From a checkpoint of a small mixture-of-experts model trained on Wikipedia.
Size: 8 layers, width 128, vocabulary 9811, 11.3M parameters.
Experts: 16 experts in each of 7 layers, 288 squared ReLU neurons an expert, 1 pick a token, a sigmoid router.
Training: a variant of Adam for the experts, 360M tokens, 7620 steps.
Below are experts of layer 5 (counted from 0) of a mixture-of-experts language model. Rows are named router (the router's row for the expert) and show model dimensions 0-127. Each number is 200 + 20 x the weight over its row's rms, rounded and kept within 0 to 999.
After each expert's rows: a language model's description of what the expert responds to; "gets" lists some tokens that make up at least twice as much of what it gets as of all text. This comes from a sample of Wikipedia text that the model never trained on. Tokens count by the router's weight.

# expert 8
router,227,217,226,227,207,206,235,198,188,172,202,200,181,214,206,206,219,152,177,220,211,204,226,168,202,157,186,211,204,182,159,197,214,197,238,219,196,246,185,170,198,209,192,203,206,212,213,222,192,173,173,202,186,225,213,208,208,173,204,190,204,214,183,214,193,200,223,207,223,208,170,177,199,192,179,205,248,200,178,228,179,191,221,190,200,202,201,192,187,172,225,209,216,177,159,182,205,225,217,158,218,187,230,170,186,202,212,198,188,198,169,219,213,203,200,171,181,223,182,243,174,208,208,191,217,224,201,174
Capital letters or short first pieces beginning surnames and foreign names, often in tables or lists, e.g. O'Shea, Ojeda, Qarabağ.
gets: " S", " ", " K", " B", " F", " T"

# expert 9
router,229,195,206,200,207,167,200,201,224,175,203,248,217,203,241,189,169,211,221,232,208,205,234,194,215,175,202,205,197,210,202,191,200,201,212,204,180,197,153,226,161,185,187,203,214,185,195,214,174,188,211,207,193,234,228,228,169,197,192,213,238,197,212,182,172,181,222,202,214,173,193,188,184,217,180,207,223,190,185,193,186,236,181,224,206,188,210,213,205,199,259,221,185,208,178,185,170,209,214,142,223,208,201,207,188,192,213,177,200,191,212,234,226,181,183,181,206,217,211,238,166,200,213,176,188,193,194,199
Digit tokens in tables, dates, scores, coordinates and percentages, such as 15–4, 36.699667, Fare zone 3, 12,488.
gets: " 1", " 3", " 2", " 4", " 0", " 6"

# expert 2
router,205,200,227,174,206,200,201,177,195,183,246,213,232,230,219,192,186,204,220,205,211,226,207,216,194,201,197,210,199,183,206,209,241,200,225,206,191,187,228,225,203,215,197,243,215,219,225,218,209,166,226,189,192,198,199,206,208,178,203,169,241,231,139,175,158,212,204,203,208,194,229,190,180,212,195,201,208,192,170,207,170,227,207,195,239,214,193,167,190,208,214,222,220,195,201,202,192,234,249,195,240,166,196,175,180,194,212,183,179,178,222,195,183,180,221,212,193,200,196,199,187,187,208,213,203,225,164,211
Sentence-final periods, closing punctuation like )." and ".", plus == and === markers around section headings and table pipes.
gets: ".", "==", "===", ":", ").", " =="

# expert 6
router,195,207,229,196,198,174,221,183,208,214,227,201,196,184,215,206,199,178,221,219,211,208,209,197,227,176,186,244,212,204,231,204,204,213,199,214,197,168,179,187,206,184,183,207,232,211,197,193,188,164,227,204,190,192,204,215,202,178,215,181,206,224,207,156,202,220,203,198,226,206,217,167,194,242,177,178,231,176,164,240,180,203,200,201,216,196,185,163,173,185,203,204,213,205,199,206,198,225,233,167,214,167,247,140,166,198,206,220,210,210,208,218,182,159,207,191,214,201,210,208,224,225,202,219,210,230,186,221
Opening parentheses, quote marks, hyphens, dashes, slashes and math subscripts, often before dates, units or notes, e.g. (8 November, _{.
gets: " (", "-", " \"", "–", "/", "("

# expert 0
router,227,178,203,213,209,193,195,196,192,177,176,224,210,218,184,195,192,187,248,196,198,252,234,207,190,201,193,190,201,197,197,225,214,209,214,185,210,236,210,167,198,204,225,233,214,202,169,214,193,207,214,198,223,201,199,183,213,168,200,167,232,218,168,167,176,196,257,231,233,182,201,186,169,203,192,195,186,189,184,203,207,213,202,218,235,232,195,198,202,193,217,244,222,209,180,235,162,204,205,205,220,183,196,183,175,228,218,183,214,179,196,240,197,189,202,208,208,186,187,221,200,190,208,233,212,228,166,200
Commas, and, but, which, who, when and subject pronouns beginning a new clause in narrative prose, e.g. ", and prevented", "he".
gets: ",", " and", " he", " which", " He", " but"

# expert 1
router,197,192,200,182,217,171,220,176,206,184,204,219,208,205,240,220,207,199,218,196,204,232,183,211,204,189,175,228,209,217,188,213,223,210,246,194,170,211,199,195,195,178,164,211,206,212,183,189,182,177,200,201,189,198,224,185,197,194,199,177,226,212,197,181,197,197,205,245,240,207,187,188,171,218,176,177,195,200,173,219,197,193,196,154,206,202,224,191,225,180,227,212,227,238,180,211,166,198,245,188,211,154,197,176,181,185,231,161,188,191,202,200,213,172,204,203,228,214,217,203,206,239,206,187,233,173,204,242
Pipe cells in wiki tables and dash bullets opening infobox lines such as Adopted or Owned by, plus occasional demographic words.
gets: " |", "-", "|", ":", ";", " -"

# expert 14
router,227,211,223,173,200,197,220,153,171,210,223,207,214,203,224,217,180,198,232,226,201,218,210,208,224,172,195,230,217,213,209,204,234,221,190,192,232,205,212,198,212,203,182,230,227,219,212,211,211,176,202,211,205,203,194,200,185,225,221,197,220,211,178,149,202,254,225,215,218,206,219,190,212,207,201,222,232,194,165,222,182,193,191,231,225,213,185,178,183,190,196,215,187,252,212,204,178,232,237,191,212,175,204,167,219,202,202,182,195,182,231,209,211,203,179,168,228,191,231,185,192,189,199,197,218,185,168,207
Line breaks after paragraphs, headings or formulas, plus first pieces of split common words like design, tax, symplectic.
gets: "\n", "\n ", " part", "M", " sp", " design"

# expert 10
router,213,188,208,176,254,200,209,207,216,180,196,241,222,201,237,206,209,190,198,201,181,220,231,220,219,185,206,194,201,232,190,206,193,196,225,174,195,206,193,190,179,192,175,197,238,194,191,205,167,184,198,183,184,180,222,227,173,172,190,194,209,205,199,190,203,211,213,223,198,218,225,188,216,229,199,154,222,168,218,201,180,173,201,213,226,215,248,203,238,182,218,241,220,182,201,200,178,221,216,183,228,150,207,212,199,178,182,192,184,161,214,236,190,185,226,224,190,195,188,216,192,209,212,181,186,190,199,170
Articles and determiners (the, a, an, this, every) and ordinals like first, second before nouns such as year, season, time.
gets: " the", " a", " an", " The", " his", "The"

# expert 4
router,205,208,190,179,200,169,244,212,206,202,237,188,227,225,226,184,194,194,234,204,222,255,194,177,198,175,208,231,220,177,195,212,184,197,238,192,181,204,156,210,213,247,184,211,241,202,179,203,204,188,201,235,171,202,234,193,198,210,210,197,185,199,189,202,148,182,189,216,233,180,186,209,201,197,206,202,196,175,205,214,184,229,207,175,205,241,243,206,206,211,209,182,180,176,207,188,166,233,181,190,200,180,202,200,203,194,181,188,195,171,173,193,206,189,224,169,186,196,192,198,174,182,204,188,208,186,188,221
Prepositions (of, for, with) and table cells or verbs in sports articles and infoboxes, e.g. Pld | W, played, defeated.
gets: " of", " in", " for", " ", ":", " at"